From a checkpoint of a small mixture-of-experts model trained on Wikipedia.
Size: 11 layers, width 128, vocabulary 8192.
Experts: 128 experts in each of 11 layers, a softmax router.
Below are experts of layer 7 (counted from 0) of a mixture-of-experts language model. Rows are named router (the router's row for the expert), up (a neuron's input weights, with its number) and show model dimensions 0-127. Each number is 500 + 25 x the weight over its row's rms, rounded and kept within 0 to 999. Numbers have three digits each.
After each expert's rows: a language model's description of what the expert responds to. This comes from a sample of Wikipedia text that the model never trained on.

# expert 54
router:485468497492489548506484486522505472487504543518500521507470529513510471526473510462480485493489536462496512537525485452504462492502526442469525486517505519532516512473485497518507469493529534497504495523532449545520544519480524553544470535526494512483488452509514492502464493506442519512492536546524494508466510518488529502497486513457543530466487524505521538490512503485502505506459
up0:475568508485529471486476513523522471505464493512459487512486437518512469469491519473499483512513553476516499526474525501514475518536504498506455458510576500494530496498472468532505513543512488486504500503536542474520547458494487503516479476506505503523573533485544482480534482495494452508483510501482497516495530506480487473479485528514537506492491494470500530514510509499506464493473
up1:511457510485498517470434488529531489507509504487495486487484499496506555494518473470516470480539546472500481494515441493493505483532447439482506524500483514482510510492504533463495497441518513513477500489524512496463482534487509511510520536534469515508513470536475492494482478472509520540500469537518525506516510481496508491549483521565482488516475482489515549483489499469532557484506
up2:516481468516478528533512456531447508490499478490499506485485499506515512538507470465445517452497510538511470504527489539536475474471523473460473517519501506481504532493480503492449490494522521528479470513506483528508535500440519511531463539496501489505444462512473519480512515503459461515478441527526511483501483489509528483502481514489485523483459481476525542510505531503464500523470
up3:446466506501459490472513521568508494509537455507471494486551550494477503529461517480512507501523515475486559495514454501487502470533470469469475517501507498462534478486493473524515482492524485491529481520458494493464516510478538496524513520497487487504533501461441499472475501501532521531478498510481503503535505481475470510509467480517463496529469484488524486487489450499525545518516
up4:501460499476504508449542492546505508545483523527468501534495506481510552503494515523565489509476547497503532526513542486515505510542517477476480543485501505481510494517520507535507487499513540485505516508437497542480526482486518464477455518520519516503462492460489502504504512461556499543480477499510512535467512498490475500527512496543545463479500487501499528500519516452527469504494
up5:493507491491523516515492520518478469508514459479520467523489445532523458493509517513504482557488477492530487487519441528539515530475506501522434543534463457543495503486496514478523514487474535479510504525440511450513467452507481486508506503502500454538511498483499498521498507470489517503512457453496438510507509495492528479518516534460495506454504485492481490491512501491498492511472
up6:468475530460488529484475481470535487505496483478459530479508531507559482480485528509507513532511531475527486519507516463483503473536506519461500524516487519472463506424463530482512492476521518511482491529480490477494477489499501511487487513552421433503533502507524478490467485487528508472543485524516505526521504491516459522465502514473498476468509505500508481472533522513505534516512
up7:510483508483520476471461546489506509525512502520500472508493519497527510451495500521475452515500498473492498475496458471496449471494512481492511461477526468480512488552490526527518482545497518486490471497499574446554487450530513488469533514533475506510463496465522478527482491498495514507545508485524479470505482517510519471533480492535530507549493536513470538464514490491491496475526
up8:525502519466499489493495493504480496521541516497498510476535486490498468529470504503538473501571540514497484518494487462461496477486490502493482483485492519494494483516450513500499529489498564473508505469489502502449540543501471509472523520489529512502541454488454501500463500485520526487386492462494491505506467489491489512471491460513503481543481531485478517483512487466522503507515
up9:449496547532468519530481501512500516493497499499479566496492500520472491516537529476497506495482470523520520473508500485527482485560550503441483501537497539496556517463471511460491499495504469506520499447541499472513501541473503485541506526452514499530505487504479516522483487503482496500490525525556529494509478493522514491534469506523507498497480531497576533506512504515477490499478
up10:523492489515523488500471517497491499511508510472498524491434469482523533495495534467483422509495530510468504486475477491504453486507534482481521495502495537536489518529514497491476495455519476518535500499541499516476512513522508483492490480455490489514551482516544521516492433501536503457536503505524485453483466513518500500490455495525542458462520491474527506510521500498514509529561
up11:478451484454525492511495531537525479520516520520469469514520494543472499487499459517526514500477486501499484501491459447483494514534542482497500498487471498517543494507557518520487494497524517514490532497484506488503498522553478517553514552538477518469500422477536477480499478509489515550483520503482494548529505493476514513476505506488496514487475472502453512506479512522486513497432
up12:480483508480508494500485476450563529486477473517510480492509525486506486535470492537515480519491519499463526512511456516500488501506511474458535530527543493507488495507527475492471487508483501520499502474537483457529469429491524461481465506508528518521501537495507495473506476513469541486508516511498493525454479518480494485522541452467493505522463554508515566512521482503475521460466
up13:531480495511505517483511517535519510520565499483516480502511468498488509512463509485526465500517487430501495514508458438513496471486520445479495521492468520552471515446460545487471484474515464474473492498481488510505477474490494497542525523527477526509523489495486501520480512459535569527460474484481511493492529487460523480522469520528490455501498498482476492481502468505496521490512
up14:467495506502458517494482489523496492492487512500506489544492528466489558501522516466471521478491536499518479511500521528531497494548460492482531499498495515516486510489481560454517553458523509476497468483520483501555470573510518534534494481518506487510462480485548491492491544457492515491517487538505513541496479500543497518506469490518544531500530508503494482494477508512556524528493
up15:485514503498518501534523479475503466539511470475466511561481527497480495483489547503507556447485498451459487516516540462501477505485502477524509489512507465533480526462501492500476541474525509476494473547538496525498506499527542527499486475517522538508491492519505501465515512481510493489548542496541472494507524503502492519490512555499455534482517529534486461503497543512514543525515
Description: Digits in numbers. Single digits inside decimals, scores, ratings and versions, such as 3.5/5 or 1.2.11, plus quantity words like few, more, several.

# expert 1
router:468501474463540533509470470509513496455522508517545529483480517479511509514504501472461473478490533464508510498476474504500504533515533487505544496507525544510518533485497517506524497477537530480495483510509448533494512531505508537527492542510486513515483483490471544494472436526467541542456503538501509506487502526478533500522510519515514504479464513470552506494518449483464480538471
up0:489491476517492519491462508525478535482485490495510495523456516559482548536525507473487521490477509469490505492501476523489543533523514480508496505477513553498483503461534454517499517498492474522490467525470508489525504500525493524510536477489483479480444462513500488517508510535498473517505474522546482538491516567490496519544493510530525455472491541467458497524498551504529500552487
up1:473514487527518479547514554501497474542519541505457505530490490491452487529502492473486485493480473477544525481511485483528518511572492491506488491506526516537566493462518481491506503548469513503470527486469491493494520532485509501526513488505506468507489468586488486501473490550484495485455511515480515520479508489509475513502478499554475545500469499494481509539513499468487517516500
up2:506531530494514478462532539551452505497458491471504528481508543507508519490489526525505507523516502524493528532511435507553494585510466499485486523529515520533460526473519505483490480468518498474525515513510518478506491490460513476458505476495462470512493500497499462468500458462482513495551514489494479479515507514491530506484479487430508504462498520513496492528499486465509508513521
up3:466504496486508473495471516499526520467462524568453469523476557531538468490504473453501477511502542474490507516483526487506549526473465516499496528507494544478517502486463517501496498554508487491526459489507493516478514540515518494488469498493462495522507482473490518506519488517489516481558477505494467448466479539479462504492509499484500511503526475463465548490536524494506471479523
up4:534481467462487533496482521533547485497520510544511510526532483552480552491538469514487507530508496487470501480510476517470525524491491517520461474490509515494512479505502504485515511499505509516473532491537512497488526522498447519499454537511497487460518513485485487520525464523518534470526497480487515519448481483495465482459479495496541453476448572493495504533498492518504524495441
up5:436510558531492566459447498522507480522506517541491523493507488514520505488493509454462498505467465540496545506518506481480504556524500484502463496457521509506496516461521532509466495535493514498481494536501461454544485491534466520490503511502486516515495457471504498496509462514488519496502478469495519537493496524488503510486475438529556488518484514491520485521468498515483506512511
up6:478537503521507513476483502505458485495503546563482515483510471499505466497506487543549414529494501511500512475489504511515499528462512495496477518495497487533476488526468580497489491532501480487483491470479475461510474521513495536516470507506521494538468532498499486536495537528484478522478496477500494533503488486476547480515505502488516522464512431502467535520510500456475481496532
up7:495456482516468523473487507470491525512513502522487524506483515486482529515482532457494488545478500493522469469500478502528450502469593494536552506473497493551482465516521476517526505452494513467547495514485483497501518481486480511518527454492523498509497523503482479497533499518491475512508552524480519513527431501507498460441483526480503502512507516502509526512513487491474534535503
up8:503495483485490514507490490547538472502456508513513486507497482506497503523489522490502479483488452465494480507523515529502485495447464524522523507512531489505466549458533500464484510507511511493475535515505499571515497484519493485486456498567511464493469549515493450478510467562482480508528497563490449489523500497510485524487503530506520497508484547472492480519459509487529511544512
up9:452505473504534512467487481514543550525468519552469561508509558507536528487518500474483491494473489508535508543498465507495521492534488500475480464502493505475497478542511501514494480503516504518521493536571492532500488493487487508506452495468510510491482488486534516508488480477498537526517502532474483465479480513505520504519461518567528456485494513489504533498558478525508504485529
up10:509448466465484492498499523511486514482504497479505520559501472530525512500498518493511502472515515469489507480532483471492530504473507416522456503451478513541476499509466505482494505503502509479449530481520522523503542461503478523484470514501495532514499512485476523474509520473468476534517480534540472559474509483482437509475514549506481444527511499487465508507498513520505515490475
up11:480486487514475476463498481471521479480511511471458529493491526480474501510496452505482518521489469458505473504495529534519479483489460511525514464456495523541478494518498496541546513500498536525520528502552473496517559504487520518495481539479481502489530434484493529470543454531504506496516512494545514536491471478519495436516492504505521493513489518465507539489544512483503500456481
up12:481456506485454493477538504484533532522526506483496546518504490483491481470520517524506480517495506480512515502505507493479507536480492483523449505439432499518486548506537522510490501528521497459476533516478524510521464514515462549501481555454496528465499490512489475539478482523530524475479483507483458505492467507500511492470550484475528468465507531495491556489478464508502499494499
up13:506475493497513549481467502503507535454503516596499485501503490468551483467489497495525523476494493516498529546505490475536460527480548509480532514478496524495501510504542527500515553474496536490500499501542492544516472464507518522442507485493518475493496511514501506497498487538496497500518500520465492463448493490492456503514506517527476506490478443523450464502515467503511487491518
up14:474496495494529515467510517492536496536512508487557532497491495483538515513505520468465517487480513459516495501461492495511536506484471510475491446491489515499494508516505502514474517500507540554487466524567477522583469476483445507490450507477541510491484476505520509474515460466507497541510499547527486507540469496533510490487471502543507473515475460478533514498500489512500530506515
up15:519480492483515515475501489453550538507495517461474492494472549490485493494508521506509492466477538496516529485510472512501501526483473519480528525478522513479534534520516537516472485471498519516492509529496509500500506534468570512456478541488497500506503487532554499558488480504542536469536486477480506492448506530507463482491506537525549512490553537536465502524498500507464496478484
Description: Time-span nouns and digits. Duration nouns after numbers in ages and spans, such as years, days, season, century, plus digits inside dates, ISBNs and scores.

# expert 6
router:492519471479503498542475473521505498463533513525534538525488515510491490502468487453449483484489523491496525515451462440494485526509535495516542512517531530517532514456468522514504488499525496471477475530536465509495536533479512521533491509495462499464514486492495500493509484526476546553464522547485505516517534511522504518518509525505498518461476532488539478478526506476496495557466
up0:539509469476465517452507484488498500473494509529493503523504486524549500507489448466495499522498494497504497498440541439529511483502476507508513457498495513541482531476547519492521502517514479523513481527495496515501506534536517521506522535507466563514527554524528541510501476485467511506452467549505501493534500482506533488486553456497474509485473481506493511509492476557514484508515
up1:495503485499506504500530525499497534477484499518528509528525559542526538509508488529481499476507510453535506493477491505509488510490501543507462534497532529485484509478538544488462514526505488520498491486472551508500481478466439489487478496530494510481513445527509505493550549509484516489486522523486523552539498513505494540521440493517545479499514481486559481482485491455507524460485
up2:470500534481487476503493444536491503507541490503504491520537525477486507534515544450478489524539520497512466489483479520495514469493498502490489493484480494507567497465521512521491510490472480525496482519490468470522539527473517499556486491494532456515506461513503523557565495524500501532501479477502546464516497471485555502517495501534527506503464444505532489519521499507517499543484
up3:469534508530490528522515515510552477538513509486489464565523497478502525465576475449507486524491522451497513485515504521497487493532529465485473485486497502506531488482492505511544520502500506503518529510493466523517486476490489517512483502462527538475459477504499473551470501498511518502539489513536543498477524518487449529516551480510534520480472495497519507473550491462514487521472
up4:490521510499484481458468495455461504492527480505501475538501475472482533550500510493478486469527529515482536499464509485490523494530456500502480521470473483473544491542497520542555490487528456505482513512499485513451551535489579509493523460502508518479456510507486503523517494513490488499491497527502521513536509528486525506501474546498520474508536472510513456502497489526549476507531
up5:495513489498520536545515507480498486506516543510542478472501479486512478515465499505498543523474510532526519502506491517541526484520501484515517528502461517512498509458496482486557495468511551523498533492486476523521512475452505482482511487503548457474490450537439546492473485503484494497502563496534460499525496492480511520507508463477512528488531517472446562503500475499517518522485
up6:495472487564500465462477498476485448467498494490548508481497492486528509536511496551506519475489490472488465559453456508474504541458462498497534497514548502513463548486476510491581514495517501521495491510501482493493511509527486487473458485486519512510476523500526484481523467507478498512506473500512454494501495534508524524492482487463472500470501467504494500537543493487480499545488
up7:484525489496489497480530549536516540529547486497484484490501471472494475496429525496480498483477569496508503505518486489452473489502514485515471527487451514540487496516443507526509565503496542509486467484438509546506501469468517525505510529534507525528477486507502498498527530485493503490463483468528487496501477468519501476498486501499535528482468460502548489501516515504523509529520
up8:532460472489514509507491506486471512512507533539507539497487478535514480527532531499478473525532500520507528514538438501506491487491524502515481523505431522506488472491564512484495524495512515539511506470526540509508452501500494503501489479511512481482515498467494506494502519490516533497525504510505500540440529494500511551485546538508461472516491468455530541452551477511467505516534
up9:556497501445492505494524494467553488544489510511476557488504498496521515538524488442535490528499490532528510534510519506463516493503498489496482464493517548495484477458478507472488510489488528478533488476478492511477514520471486514515479507502491496504531533512482524512474512521522557518522530545492528491523499460489505539506479513491539537531495539444560482486505494469518470513527
up10:454518489484519471500476536491521549494530495473472519500517503466539495495531495519477502504492513515533531477505512468495516482528537503502492514484538495504534524499519541480503475484485488511480542472504531514522531498478466507480478498503476485499469499434474502535496449491501480534456550512540545529549513519507455520474548500461545483492477525489523473461527529516505515468506
up11:508495524439503533501491477511500511524513519489493493537486533507515461532513492531507491502505481497492527472503478528490490518508557474507489496543546534494485479480468504522522523489477478478497516494503487487527452500527513525526467523476550472508437496460474478534524532464462488511530530513548520506487485540488518511514532494501463544513509437503523479504514515513439508541492
up12:521496468441514461461511467527481488538482495513503534525466530475486462508480501530478500518488512493506502506450508513479478442526483498507452541485549491521443482485480504488512523510527539499458496526482474508490515516462495509487464501511491504482489500508539520459479518526493533506475519504524466500517485503488502510504482473569553467492431506495515489493495464511538481487505
up13:506518511507516503529527498539517484534500499476536461489532500503488456466499504472492486478486526480509488481517458463467496476533513469505474505430514544522526512489467547480514538472481489472484549496504474523503512473469476520532467463509487515450538464482512480488506502491484467503460527452492468488468514481501506485507515518434473483492460537494525504477484513505507532524470
up14:507497511504486515521525556507498532501521541500466551483526474562521465464524522495493514510482482506486480489531473447505530498500538492466481492480514558487532494521498514456456518494515498490431551484519487527453466526525470536493461493509535500472496464474516497527498505505504533465533529503498486490494461500490480465545488478498509484455488507504489481528481499487497500494525
up15:520468509483486506451484485504520490503460531510509515534498490530484525482530498514497491497529488523490453492451496460522506549476498484489473477510530518521483496506589510456509514495477494507456531546493504535506443503522501477496541500499493450519491496488482462465550442524522495482555472492510509525490484482512530520483476523498501471517503495535482506518495525461531522506476
Description: Quantity and time nouns. Common nouns after the or a denoting time or amount, such as day, week, number, lot, area, cost.

# expert 29
router:461511489479457523506496495512525495483542524531498534516483523489540502544485540501493504494493522489461547552501500456523478552485506473487511483540478517505528518458523528521546460456529482473494484531530459530529499484459534509547482547504484457484490493515504520533494479521476510530483511538500487538488471520531481521482508504472506507489483519505526504472524490463481536520496
up3:490508517490493574508547528506520526524467508504488494500495532508488526510464483501524475505473493495538496435487483496470501475547531474509517487473557502503489438490491517498471493518472497500508524484484494501499556491521465520496545476524490468473502501492516465516552462560511514498536493508522541510472520491535523482477475532464453498513541528515505492468514480470499507488495
up4:525522488508518532494482526503458489483509470487481479540470528490498455529518525496521493497477503490450495513519512487532513510530485480469510494502528483454510508513543542459493515507479488532516529481453472510476509520507541514477534520486421461515493530496505492535521480502532479516491522495516451507469479486514498517492506548482473485524428560507508496495469474479461480486507
up5:493498460492501470485502543521500494544492516508474487490432558536493514518529502500521493507516545475479480551519483490514487500482493498489469513482484484490505535505536539510500478513494555512492463505479484500471467498501581521490497477501489515472437481460488549513504520494512489509506515517496485500467494511514514521528507603544506494499492478513484491522505501464492499496477
up6:470481490533513481461499514492496513500503516472485536546453480489507493489495445526498521471491537482530488502471489494450518433549521491525499514464520483465492526490520557498530539536488488477491518490530502566501527500521548503516538512488505462492499505504491518508494494514509464498511487506502505537547526484529538502499480543525544510496528524523486536446509505499506461517514
up7:466507450529516502522538538490455513537462546523482484504489483544522443466503460519494485476532527491524506482512480486502474460478546511511486521498529522501500553529484510525527494518482503525501490478474482496509503488494557517509486509477514503466455499461525527538525473505548536522506472535501483473453505521482475529517510506500501469467488471491514488515544490503458509512467
up8:509518495466446477510453536500467538439505490475476536497500488522535428475480507497445494488461481540510511484496469506505528509496508493476471499522499508510541495517519520491510509525475490510499518496502547460540491475474492525486522569496496508477498469465531491497509513479489493462479503518498537516501516500482475446468501495520486544457506483516491516475522508524463552511486
up9:493459504487485552529473488430516468508492496502522489486490535488490458496492521497531509512492514468505533536475515492454481511465499461458473472481481466454449518509524472477470492498475512500461469538479485509516488486480547553490508499505506478487519480502499532508508491478520476501522489492517537469495498481494483507498523499451521488506484488494564487490474507440498528552455
up10:468500501512511510508498498481485508498498494494474508506480464515495449493533479505512485473520550485497491457506507486498501441539507501473472509477509539458503510528515509557524473522479516516508496450494481513519542500505576473459504484447483489505459509489508548525537482501497490527533498517501481482462516522506484489543464507506490480457483564493496486505523532522528523521442
up11:485489529523496472490493500482507557499501473504516497501531466505446484483523481493484487479503510495417505465478504472510499493518488431487500447456520554489502513521489479514499488499487501469524454518497512504499548494544515478429529486472484485497496523474479473488520500532480484521530523518530464510485522489477540453469501493539465504474501550499513517516518523496528494489501
up12:504501488499520447517514460490461539488535496492488542535507503477552507518496500496469518489521470508535462524473504522487485499547458501548501484493536493523527538480501506491537506477536511473495545505536557537544506494464483498519509486469488517457515482516510473541466517519490471501491523475504478507564501504508489537475501449509507489507548502521513494498478500510532474498548
up13:480496543475553493507502472539494491510523515540490459457472468476521491499536450474490489480516460493468469518488445538513483510493489518520503492538494518505501490529479511504491496531527515464477486496516546499517487476507457506509475504519496523526453522530539473495508505495492471535490447496502498496515552544484499439490515497478540522518523533515464511543524505507522533540516
up14:475491490503464496499506517542482513520426491514477485504515503487506535480455500495478502511493475448469577500496475541559477554495476520494459520529540487470442495484515493505501491483510525515513454532514473451523494495482484479502475523485495512529489492519478499476497481508475508480490459511500508495489475497517542478483479516468494514495494508511502479548544499530527557530513
up15:491494512467503454464479536474500457500533486483513503536462500507533520479493473496481457481509538463475522554511514458492487519499508430486455530489459461474490500505499512479491553519487488509471509518455494480441507517514520496473511460530528484526517467518504548507498512460519480525521523494485510500483506537515543524517473516517490496482496478473475499525463496478508535527475
up16:483483518498546514484512470480490495490455505542503468487539455502506509526475514501502503465485481495514553486517440492510521469513516505499525522491547511512543482539495496525484451510500505503502481521462462510532476470505499473503467541479480492543458508570485437478533478511469470487503503516465490526489476474499483505476477515454479488457528530512509504487525493535485477480503
up17:519524516509494490516476507520483481489521459521486504526527543515519497492512524497501489513451470490481469554502514486532450531533478464468510526552501500473495478459514513506521518477510491543505531468473518504523494523511518511528511501536452455512534466507511499507512522501492457511479524516513511512519457531492440534487503469540484494519451525504514567490467480507460507510541
up18:504482522498477522489506489524508485524509483582482457515486489482486500522522500528545515433504464495462537517488528484495543503523516503495492535542532465504509492561488532525480509517499502514463500506506449505501518492499483490488507522509513479529483502511499483524516556534501491555494513490509553543507477498531471499492515507468533526535445531504520518487470491495524483527454
Description: Commas, colons, list openers. Commas, colons, semicolons and opening parentheses introducing lists or quotes, plus words like including, includes, featuring.

# expert 30
router:528507489476492527536485522517501525489510522505510499508502509516503513496499506502494499497496558497473526513496446525522500536470521480470527459526491536506514526453532519507571508485528504488460502539523483554529473548465530510569455539513521475508488479515481538522524465514492499528501514501537504508468487531559498496492522492471516511458476513459536498468494496492478507514499
up1:496470519506503524497486502518491520525544502477470547510498462498515514453477509502497497529519475497485506582523492507496471536509512492502479531512506476550522516485491504488510502438494507502459519526497571464511495481487502509454473496517475503498467485453465450474494506471491499506492480504535479522525507520536501489540524457471504526482463504487496534450481487521490564513484
up2:499502528490496500472490489493522484497521579533467491502501465460536526498489511555504476516504469544465509493588479495480536498527452491501490504515473495473524516507522480507461503499535499478497467476498449487515503480508529484492499514507490512503512510517476484481482534566500530549516494480436514540491527482490512509480491486534484495499525509466459494503466503485463489474517
up3:508521461526504558521487455493476478496484507489458490442464504467488500506538501507451519507459484498525499510537517499507472492500482473476522458511522501490489519511508507490484506528507544474516488505492492449537498497514542537516435505520494505510528505510518520487462457494544507514511481545522501474517452484548510471531445505542491495504502486516499552525505478497517530530470
up4:468490496446509497525475471528456518455515457484533486502475487500519504493536529500494536464537503528524539472524527487523485462520531458482465451519494498477512526481520496456542490512523503515513498507551455463477511554525508512477493462497491497482494467512557527493502500525517502514490523513479487518562498518494480497542517504485516546472498535509490522505469480527479500515501
up5:521506430487460475517508498540481549462448473497484497524509507488510533470505544543489517498506463463472455503497479506521502484509494521478488491489537485501471499513456490539505487486526511493421425500517515476473472492494456494484495500479486523511547475499532508500497479515506497494505483491460521532478555497484477472520477457468534484513494517488482497542494486498514485505504
up6:518489477472499518507452469561497491512463462518520491493489541468531498512496498501520493491535534469503536500513508521511506498457443496488505502495481486453489530470506515495453524488493542476476468485479464496484450518476512507537477497521451518510522537489544534509441496464475502487526498500499519492488486471540520520522499542493451513490456514496486455528461488528513521516515
up7:535531517445494478496559516538580498488485459512487492537502490456517481484522502470456496513501507470556491504456518510480514505488485506499490460515490498503511509509487523534517506487470513472477500532486528506489478492435492531498507491467517509495515471513497482491548506533480465491531523492525512528472476474517511490553519504539507531479462527465517474489497516487533535486544
up8:456490507524476504524486515484513438472509567497488517508499513476546500533517475503485504507476453535433515469487500507493486486559499555493462494476536472493480503455486491492504491505495468500485501504484498538502509526496497501507534496543474468492495484468485488524528443493498470503547510525483512494511477572466489527460502464512488537533490489503498475485517514513512498540485
up9:476529480500519520539425512513475454521488482501513501513499528485505470544492477530500502494514481529422489464505516481482538471492514439475443515439446514491499487548542484516529509500473486506491505482502480469465494489503492491541508505530480490509483474504487480512531481497490476509483517502496493503518503511496517526473493540485503486484484490469535502524534502445504555527511
up10:529482470478516453523486532527477535434576481493518500496495503515502532459512487506501514484518521489514500500513499532473472495539503535556497471509493514498485506520476552510522529454488512480484523498485514506507511482504478492492546475515436477500508511513537505509512474473455492517492506499508524449525478515473529545513525475516499507501558471518528507485468454492483457513509
up11:482456425523479518485529512532511469520487503509509481511501508497514499474465477496475511455496493485521464509473510509512472513536454480537453470486530510535490499440484508464499539486513534530484516478498474556508555499497463536515480484493521538502490512492514502467467471508497482523506475491512553478515512476535525475494480497490521558505484476488475518528486512458500519523466
up12:521534477554504496521515518497502522459480500481514515453493480495519505522538490481504461509508520511486469478448544468461472543463495516512506512542540509486531503510503514507501489503545503472515493522505535471530490538502483556497503493507499492552467517544485524510494531481496479490495517513502497534528433517499508496488500484513478515471525475416551479535504521514488464513498
up13:486502544500505519548491516511506484514520546490500500486453490517503529499479528452493455536485503490474481512477483499509512448477532469486490525478439520497555501484513505510508505499459505485504497478525472513478535504519528491534532485485488518481498492536483538533467425477457499496461477542486509493476472489527556531524470500536520469481553497490477523492503519502517509527512
up14:543531459530520517482469485494499510497468495503503441498495488538480470522491494469503503504495509463472465499464450502522484515464507479464511510551546456515482491501491477497501498566496482526440472528524537479541502516494520488507536513488524433519525509474556455471469517498487476504498519514475486509488477509501510506507526473482536516476529480466528479512500494494514538515497
up15:467494524527490528486535499520497478467465515512544479455503505517443479501458468543483527499485504513450486487494481521517507491508538467464470519499521524517533482536527509490510528483513500490461504497518487486495507499480469481549467504537519504509494488531487502480544435499504481498482458492473549494480502509521475534486461512498522544528543533487496498516526502436487500487449
up16:520536476461504516483523524514516494479518560506488511531489469478546516516524509459490482480496505492540524511502475523537461507487529511516512495501500499541480476479504522554497481471528513513438518501482477501495458511472535527513431508482531522521537456520462540521531496490472486534484517505499521521476464491508495510457472474530477493466487488453498544488471518500490510535495
Description: Infobox layout symbols. Newlines, open parentheses, plus signs and spaces in infobox fields, such as UTC+5:30, density (645/sq mi), and URLs.

# expert 8
router:497497474505453536543493467528507501477516514505453559521484527480502477533506526494488473454485531494463510542499507433534498527492509481513542492513483480497537511458493500513544469480505490498491488488507455510547507521462539513525508534527467500494492494498504498511498475527506501519475533509523440531479476530539517518493514534508504504474473533454546502499497517450484508523506
up0:528501533495523482498506534490476544534485476478484530530494533516458539477493491470487529487498515501504521497474490550544521473505475511500506513501536502509522464508519487504483513496495485526478499533510489536526502477508535510489553510462570530496451487524533487510473492485521509474501596477474495549523514504523464491485469480501495511459493524490467497492491524485517536541523
up1:514512449496500501453516513510527557521535522493515589492492499541517504547515471506498521437486481505523509484492491473508504496487503539502534470487514524486470523500483554498468480517531486505508557493502501528545494496468487512502493485525476500507468533489532497533514504505499505498517511501522547512524494524506475500453495461459531537531477494527509483485468502476502508541549
up2:543488504468457512518516514506502511509537494496517503511505502527508518551472464531478472473518497505508510549506513526514547465498476507535505492501522514497491490478494530515506542488504496484483503473475514481451518474474552477557508466529518544518509496500535515468478503523494479513431509495504525476512435468512521542457520494506539546489481451489521549516503473513504490525506
up3:483460510523497502507459463517503508530508520524510551538552505509479541501520527499500508516534518467529506426478467542494470504515497510536485473526537456520509543506480507521498468514499478488489525502498479467531504499508455499486483494461494513490502512433466471475492482525493525544521492508468512511437524476520479541488485457487518505488469521466505492472521515487536506516490
up4:518530503500532504471534514502468475445485495496512514528519500520521529537494498558528513487485513478484491516489477449449468488487436450485508470461483525482457495457456523486536509501510484514485488482511513520507542488494539495480513506498476477504550517472479487574502513496522482523470486534484475496521508483525506524521485491527503520475503464462499501487505489517534492436499
up5:469465493482491464529517468482464479530481503472461503490531515540522506527493505487422472457531500519500530531476505514540513513517487499521514518503510462507529500500509498506505459529500561489495506469477505480510493516515554505535524450447487505480483514508528503477508494497507485483508513510463489497515479528524495490463518447498539526471469450430500503490500467508535476495508
up6:511531503511491490486504511504485467513500472496491447571513497483544516521493516511531470487504488502455522525527521516558495552533498522490503495542502455514519491484490528534499518494521492522506527500518481533470504457477505486474482516479469497504483513495504531506497504547490485489511539501506522465486489518528472555499554530528486468539466501541496479472553504523442542514489
up7:472506496469517492486507527516490533486531557534480495466507459473515480492483490502495530504514490472468508501465515458524494493524504519511487510472521487494559498524514474473481489504495516494493537458519531482496504538478465506489491538591487504521507441444528488484497461502517569496502504506521490541523462485494491518502516494455477495487506521500537529472492497455517505460501
up8:522452480467518559481475493469551498517427552520493498515506449499493522526514518528482462512484459519471529493488528469508502515513520484497502486517515491506489499471504489511502497475511519498482492488489521497448497518525442484504493513512486557533544471476495497485569450501488489560545506501485487530460495546498496503495516512498500488491483522500530474484478517460498501506494
up9:519501497509474505502525494527516482477474520491467469486473529503487519495476488473509465457501530511486476515467478494525457508545512502462521525462528479483458491532517489534527539492550524524479480535483501485497483510500522493466491438491527475530491519508507506510500461472520507507539526491534426542507481518499546528499485479527503480560550473522495508523531501467522490473516
up10:516505494499518476522490489495508501530534484518502482473489492513502433494503521475503463498495563488456496468481461466547508521458529505510548523510488477509480496529526483492515433516462513539477479510513500558561460496507442467516504526497543462544505483491484488532499509480522513495490480492513517463501478529492517454472511519505489506466478479479521522487524519501521523484520
up11:512487505504518504479484510499529482527488520497537532501458475514471511563488541513495483527497503450496490521533528473527521542475496498502472490551482542509509516507485569541526471459493491492494503508490500507483507469489501486531466497473543507521465505551486534507515484449520493482470477473501490461484510508551512504505485529477475554503486485483439464508522520509456479494490
up12:533468480452505491505519483495536493500474524518475510547463476537493506507494496484499465535513488467557512563482544521528499495497540484507483494501509555483495501444522490535536469518493484492528520491471547472476477500517518510535534485525489539533463522485499486463548484467479506508492483489522498537456438512530492484504495489528508498525520481498488525518513537490490521499523
up13:506455472492471506481487497517505495459522493519506488493522552512480501489509515519456511489506506517530509515494480507448500507529509472498551455507495481486536529511506505525513443467470517499480486494472443482504531483462490550458541523493520493487518487483507518463450535487486489512522529517493460477518515498455512502503491487490503545495540509504549434500460532486462531517481
up14:456502489498470472504478530517505516450471487496506505490487552509474509576509478502487482515496513506545515511522482519519540529506467464502490479567530509496457499521530479509488469508476494566450437522511508501522521529484495501485484465485494518492543530470476499469535486513483458493492520512518527469475505553516467494477470537483487528484493507517483531513511500484484503509484
up15:456544490472463515468524511472532510520512504528507507477457482505508499512516520486459440510535468460524538536492470509535504504497503542492481473529481512566514518505477497479471449489499503500482492479497538469522495482497511476575472510508472483474526514490487511486508507483476539537487438512493534467461502514511515506499473486475493500470487506471509482511502515529442510476515
Description: Dashes and short words. En and em dashes in date lists, scores and weight classes, plus short word-starts like un, bar, man, can, re.